Below are experts of layer 7 (counted from 0) of a mixture-of-experts language model. Rows are named router (the router's row for the expert), down (a neuron's output weights, with its number) and show model dimensions 0-63. Each number is 128 + 24 x the weight over its row's rms, rounded and kept within 0 to 255. Numbers have three digits each.
After each expert's rows: a language model's description of what the expert responds to. This comes from a sample of Wikipedia text that the model never trained on.

# expert 48
router:129107138098111127157161104127144122141100157148104127144127088153094064124119137137125107173159144116119118132162173177095111129117147093142110142135137125102163098148152159154155146142085132
down0:116089133105120101169089121138127087135155109142158107147141140124176188074167126155111135114152160165119116136147123162166132116106140099127082115138153188149133149146120073127151107121080114
It responds to: Sports league and world words. League and team words like World, Team, Division, League, contract, Apps, plus scattered mid-word pieces like Invitational and inactivated.

# expert 28
router:108106105155139134127141128126114137144132159151106120148141112094104093151129187107139126123140134141094162089145141137155148145123106107088125132094150154117125125123094149140163150147090126
down1:138159141082133086119090114157118104135180139165198130128152125102181138095157136121096137125126126158131150101148134184133130108144145107134108126103145111130105120104129104121154136095107126
It responds to: Month names in dates. Month names in dates, especially after on or a day number, like June 11 and 25 November, plus scattered mid-word fragments.

# expert 22
router:138110097139094153124109088115085158091121152111127146083169128121115105120213111161191091140156102094144124123120158159095099149119177140126116155120129138143139112115135142155091145159122133
down2:116143116152102082160106102125076126121157134147148162134161126098114139129117154129120156138153097151182154114121100116144130167113155110127122184095109161198141107111138136132074142150118137
It responds to: Foreign name endings. Final pieces of foreign surnames and place names, often in tables or lists, such as -burg, -berg, -ić, -ova, -ski, -ati.

# expert 52
router:082101115144095162112120128122120171105127167108120110125165175127118126130149123137138107148162130149131154131135136156112122173170150106115117176107104129133176116126126178132113153136111132
down16:167135167068130171116131125110124130129131122103111096135116145095148125110143125179125101104126145163117090149129119125135121125135112131098138104121117167073088139117152160086120118145135146
It responds to: Modifiers after articles. Adjectives right after the or a, such as original, new, standard, own, current, plus prime marks in coordinates.

# expert 15
router:072110120142113153133145103140118162131127176110116118120140166123132131174154123137143098134153110128131166117170139148076114143128143104097107145114109119149170068108100187143114124122112127
down3:130136136085187133116170130129119137102118132139139106143120130125112137133120111137091155146096136150152113106095121139125099100122128136166161131132152110132139145141107122133128126087172111
It responds to: Table column separators. Pipe separators between numeric cells in sports and statistics tables, plus semicolons in lists, percent signs and °N.

# expert 59
router:155139117148126155145111125108143172081123141096126144087155164133106125126183128148171132115133148089134128133119117137070109137150192169123125117087111177141131101159130134160136152118096119
down2:101142086091106137109127066123112128099111154126149091206100098109150139102100105094156100132112104197149115140134161127128131139116157105121100122100139109120108123149120129108129130101155087
It responds to: Personal first names. Given names and their pieces in people lists and sports rosters, such as William, David, Jul-ie, Luc-ie, Kathry-n.

# expert 9
router:091108122147104173118148131138118168125131159123115102120173147126114115132133120143132101138111147143132136121149135143072106138151141087133115166109084116158162107119122154141116147143108133
down0:108090123139123148106121116108151139117127209125102080136147149129162168171122165137137179149115130166152156128124114092109182138139137136125119110112112134139128122177125143149130141147113168
It responds to: Digits in long numbers. Single digits inside long numbers and decimals, such as table measurements, birth dates, protein IDs, song lengths and tennis scores.

# expert 19
router:130111112183113188090100127129096115121119150160111174111109131112143114128090108142125131144139118150155133095099151162143113120140176123116115129148104169135153098106122117137152146120121112
down1:127148117167139098082122148131147111144158121152118156116134092167122131106064160138127126153132166136128105061130116101116125124112154081143143095153137139128174089114103094148098097124159103
It responds to: Rare letter pieces. Single-letter or short word pieces inside unusual or foreign words, especially j (Coadjutor, Adjutant) and pieces inside Thai script.

# expert 33
router:099123113140097169113151110127126159131109145091117082124168141107132126120157107139129113138134106131138122143175126164094112135122171097134110155130110145162141127105120158136132122118113142
down0:095069121120131092129099151109111102109144127103128120122128103133108112129116095156128144150126098146133112145160151120141114132068108114160094129098151145147125125172099123110105105143127139
It responds to: Word pieces ending names. Middle and closing pieces of proper names and rare words after a capital onset, such as Trion, McCall, Briarwood, bailey.

# expert 42
router:119090128126119136091132122146129149108087163155114143109158105123136111141156101135134109171090129173099133093143130098112125113119168107118078166096132135136152127084158149128117132127085131
down2:160136128126151132103104095131093075158132115140111131085135090114087136135107145123114093132148104117152091144135156113155122103141164139108116153140100127122117159111131159154094148157171125
It responds to: Quantifiers and number words. Quantity words such as one, two, three, all, some, many, several, each, other, often before of or years.

# expert 58
router:120130126164120133131114149135103148085139181112123096105106155093134137147106130172129126145166114180137143116083133137087146144143122113097074100125161086158142119121139152134099188103108155
down0:131142131155114143078109103139110114142128127114138157154077121164165156120116100152140094184126110129067125120141117117144143121147116135146140139135165104106142152057095126146134090125138153
It responds to: Sequence adverbs and digits. Time and sequence adverbs like later, since, However, eventually, digits starting dates or numbers, and the word piece end inside words.

# expert 41
router:089122087144062120129128115149138146117077124131117105151187127107129087155176181114152110105083136110106150146113109154063138168171161104123106129121117073157103160101113129158117114117101130
down0:125127152103151135148165135071180090156137184132093165144117147147117103096148146071147154140122114134118063117148109164114142103086193133132108130088106103116107134097104142157131108124121132
It responds to: Short name syllables. Short second syllables after a capital start, like L-ut-on, L-ot-us, Kit(chen), plus table pipes and spaces in sports listings.

# expert 26
router:103160149138141118137114111113143163103123165129138118122121124116164127128143128143177093125126132129090127151124144139133128141111113141120092126121114106118115075120140145124110151118116128
down3:168113166175134109168127172118148152142165161122160105157088162104103153132105093136110164121110095132124148175106142143134108144118146164130145153135119074141140098189103122102146103151108150
It responds to: As, also, compass words. The word as introducing a role or capacity, also, became, and compass words (north, South); also middle pieces like R-ena-issance.

# expert 4
router:109120107123103125109121141119123121100126168170120059157162132108134084128131167107140090160141134190126149153115141153168095169151157151157089141120113107114126123104107130102138122074102202
down2:158100147175126102106110118130114126111093116141134132110099120124134145122100103138121133136135137154125116160151100116125092120132161119109112140135092114094120103108125164092112146135129130
It responds to: Paragraph and heading boundaries. Paragraph-ending periods with double line breaks, wiki heading markers like == and ===, and opening quotation marks before titles or nicknames.

# expert 12
router:108142121163093146115124090145077152108104127109065102113108143136114135097174166148163115131099123153120105121138135167096149098122172169115096131134104166131142121112116115143126157135115132
down0:120132090102082123148111155125130153124151118143121147106084075117157099099108120114152134112121134110120117122160134129139117143131145128146099154133107143105100142106128158082107090104105130
It responds to: Mid-word Latinate pieces. Inner pieces of longer Latinate words, usually before suffixes like -ation or -ing, such as det-on-ated, acqu-is-itions, emer-gen-cies and fac-ilit-ate.

# expert 39
router:149135145144096120132080135158120150101077137138135112186092178152086099169144180136117124160119098138148114095115149127123122107144148105096109113124167137141170091135110155136169144096135118
down0:165098140129136133133094155154164106072133103127147174168104093110119091157157145138097132124124116068134098139101189160148080104102109137129136119165114137142128143107119139126140097105119135
It responds to: Name-opening capital pieces. Capitalized opening pieces of surnames and names after a first name or the, such as Del, Col, McC, Ros, Columb.

# expert 43
router:109120110153121158141109119189110177143114135137135119124136120125136134111114143170166102155119105144165187117126149129085119123132099106106150150132158144131145092143113121127180104094098184
down0:129077134128130070116130144113093089134103122135135120171128090101151123147148101148098155124136122143132149160151176126149101134119125086098085129171115077082157156158116142115094116161111091
It responds to: Word-initial t/St pieces. Word-start pieces beginning with t or St, like St, Saint, et, See, t, often after an opening parenthesis or quote, plus digits.

# expert 13
router:114120124139142166085126154155104181141147181107100124115177134123134115101127150133130088115155140134131139116151121099123092082120137121136107104109124132162135098167111194154117151095105135
down0:120102168121133092115120158137166151177102121154117142139149134129122146162154113156138156122139145131152117153146116104132140148173095140145113114131107111155156113150107108153129161162099123
It responds to: Table row endings. Pipe-plus-line-break tokens ending Markdown table rows and the |---|---| separator lines, plus occasional word endings like hest, itt, them.

# expert 45
router:061110107133099174121164146143118164113133172088107109098189153128123106143142126154151104146144125117130142123137138135069121152167133104107112155111082136146146103119137165145113148122111137
down0:074158158121144144104124111129121138135148138150112104124113142109127120149109136119143123091134127180109124097093168159173105125124151140149110130123087130131128118140108134103172126132111117
It responds to: Word-ending suffixes, Thai bytes. Suffix pieces ending words like er, is, ian, ers in species names and occupations (singer, writer), plus Thai and Cyrillic bytes.

# expert 44
router:076108115159122175104131150147123166099126155111115116113163188138135109132128161145143095140129136146127135134145144153105107139149125110122122158117103114138172113116126148141117151126101144
down1:096087170135117099187144162150108114123122189111139117179122110135137119120166114164131134135167131124131102136116141105129128097115112094165150148120120149161146123158153172170095112135118173
It responds to: Table numbers and punctuation. Spaces, commas, periods, colons and digits inside numeric table cells and dates, plus of in road-junction tables (West end of Highway).

# expert 6
router:148070119118111173121130107121118146124145171123150118109139113117129102127097137179123136137123093154124143113100166146064121157127142121124105092099133130160195095112084139152116142158081130
down1:121096061152149102102104078130125073151153103114135137096155102170139124131160095125148139115150101104082138125124105139149135137144099168111144128089116128135088141148144131169180158174138163
It responds to: Year and number digits. Final digits of years and numbers in dates, ranges and stats, like 1917 to 1918, 1970s and 2016–17, plus century, era, BC, ago.

# expert 18
router:109059116127048158120100125123152159119118179105124084161132112130135107141165179171111109149162106146128139079134130130112123126101165115140149157112113163155140133097101138147141158110122168
down0:141178131154115156115135094103172109133153113147099130208104136120142077133113098136126090126112141120107143128135116113156146135126151141134118109099145133141103126126111103072112158124117141
It responds to: Sports competition terms. Sports nouns and ordinals in competition contexts, like medal, championship, touchdown, first-class, Wild Card, and men's curling, usually after the, first or his.

# expert 40
router:137090070152106135115138123136137147077123156130104095144157134133136114126102128142135131147107092130114152122119127125095103161127178090149109114087175111111161129132084152125144163140103165
down0:134125135166151135163107092104087089106082120098158132149117112133130121171123120171116133098099124173143122132161157142093126125120097130184107124134121153107118106150137073131153141139128147
It responds to: Clause starters and speech verbs. Pronouns and relative words opening clauses (that, which, who, It, This) and reporting verbs like saying, claiming, says.

# expert 7
router:121110102120104153105111111161135149137112155094141138117164134126157105164206142137148118129126152139136139082128155133066117188111127104085124114128124154148153111149128139160090186129126128
down0:106100097119139112161165125136102146120142088158101118084158135135095133118148062149194159130154105140146126122118105154151120149113115169108137121144109133145101081149118125118102117113122146
It responds to: Country names, table cells. Country and place names like France, Germany, Australia, often inside pipe-delimited results or election tables, plus bare pipe cell separators.

# expert 38
router:112100104152132143095129131152120166107098117137097107123106166149073141106167120108095101139126116147173165154153145094136107134136115149097159123120094111139113087108122160120109140086099121
down0:120111135144144114167155115126133108133153132120090123127130104119089137176114129160149124172133103130159164090189122101090121102122146176123132127082079141119155169169146111133148112111121140
It responds to: Nouns after a, word middles. Abstract nouns after a or such (part, role, term, status, such) and mid-word pieces like d-re-amed, St-re-ets, Marg-are-tha.

# expert 63
router:120113133113111122137137126158132167113115158121112136116115164122102095104136141121120115147129126132124167133149128145130112128097136129133122155123122110182141112115133124135104105137147168
down0:115143133134139111158125150098138145162097155144109182089153133083151094110091166116115106117157125155105124167106122184132104109095144122163173110113146098127143125119121129160111144115132102
It responds to: Ordinal endings and im pieces. Ordinal suffixes th, nd, rd and words first, second, third, plus inner pieces like im in Animator, Animals, and percent signs.

# expert 1
router:112098115134074169123143110137147183101093146104116111121069103150138111143107130131111111151130143149107144114158138135128147160165093164134121107120073156128160127132090151159153135085067124
down1:119139098123158144084148117095122118119141120122125156146145153138151115098136134111122143132123127115106105132167110176125134130152127146141147160120131099113123186095104112159116137116089170
It responds to: List line breaks. Line breaks ending items in dash-bulleted lists and infoboxes, often after a closing parenthesis, such as "Coach:" lines; also prefixes re, pre, sub.

# expert 27
router:087118117126135139097147147188099152118096157147106126126201112103145096134131116130156090160110106178165147120136116150096130121126098132110109154135094162135145103086120146139121164116089132
down1:145170125136132127117106136127133157095119126140102117120098108160124109167152091132111130109085159117129164142125126186088144159165156105089146112149109102118136133163132119120113125125135120
It responds to: Zeros in years and measurements. Digit 0 mostly, and other digits, inside years like 2008 and measurements like 200 cm, plus mixed, billion, twenty.

# expert 36
router:105139122141125169115131127144128156138099140106122120149148186108112131131156115125126129127155112141111119145163134132095092141139138109098107152139105148162154123094120167123134122124105142
down0:180163100155137122113137119121100102117145122124133112153090110129122127110135144140105167123154168150095140170103132109117106143165102184121144141165139170108101128097109167146130112128095112
It responds to: Name beginnings, foreign script. Start pieces of proper names and Thai/Devanagari byte pieces, like New in New York, Nanyang, Qarabağ, Reese, plus award words like Best and Outstanding.

# expert 8
router:141144123134072152132086098151137109130128118111131083142139195148178100087149160167133082145127149198104139134130181134125109116098132123128091120109137147136145116133102146150142140138104122
down0:163105107176129071158155119130149117144135118128133111147145097121181126104096124128126119128100088151110123085110152145132106110108130135140136107092111136090091153139104107108126089103158144
It responds to: Nationality and script bytes. Nationality and proper adjectives after the or of (American, British, German, Russian), plus byte pieces of Thai, Chinese, Cyrillic, Arabic text.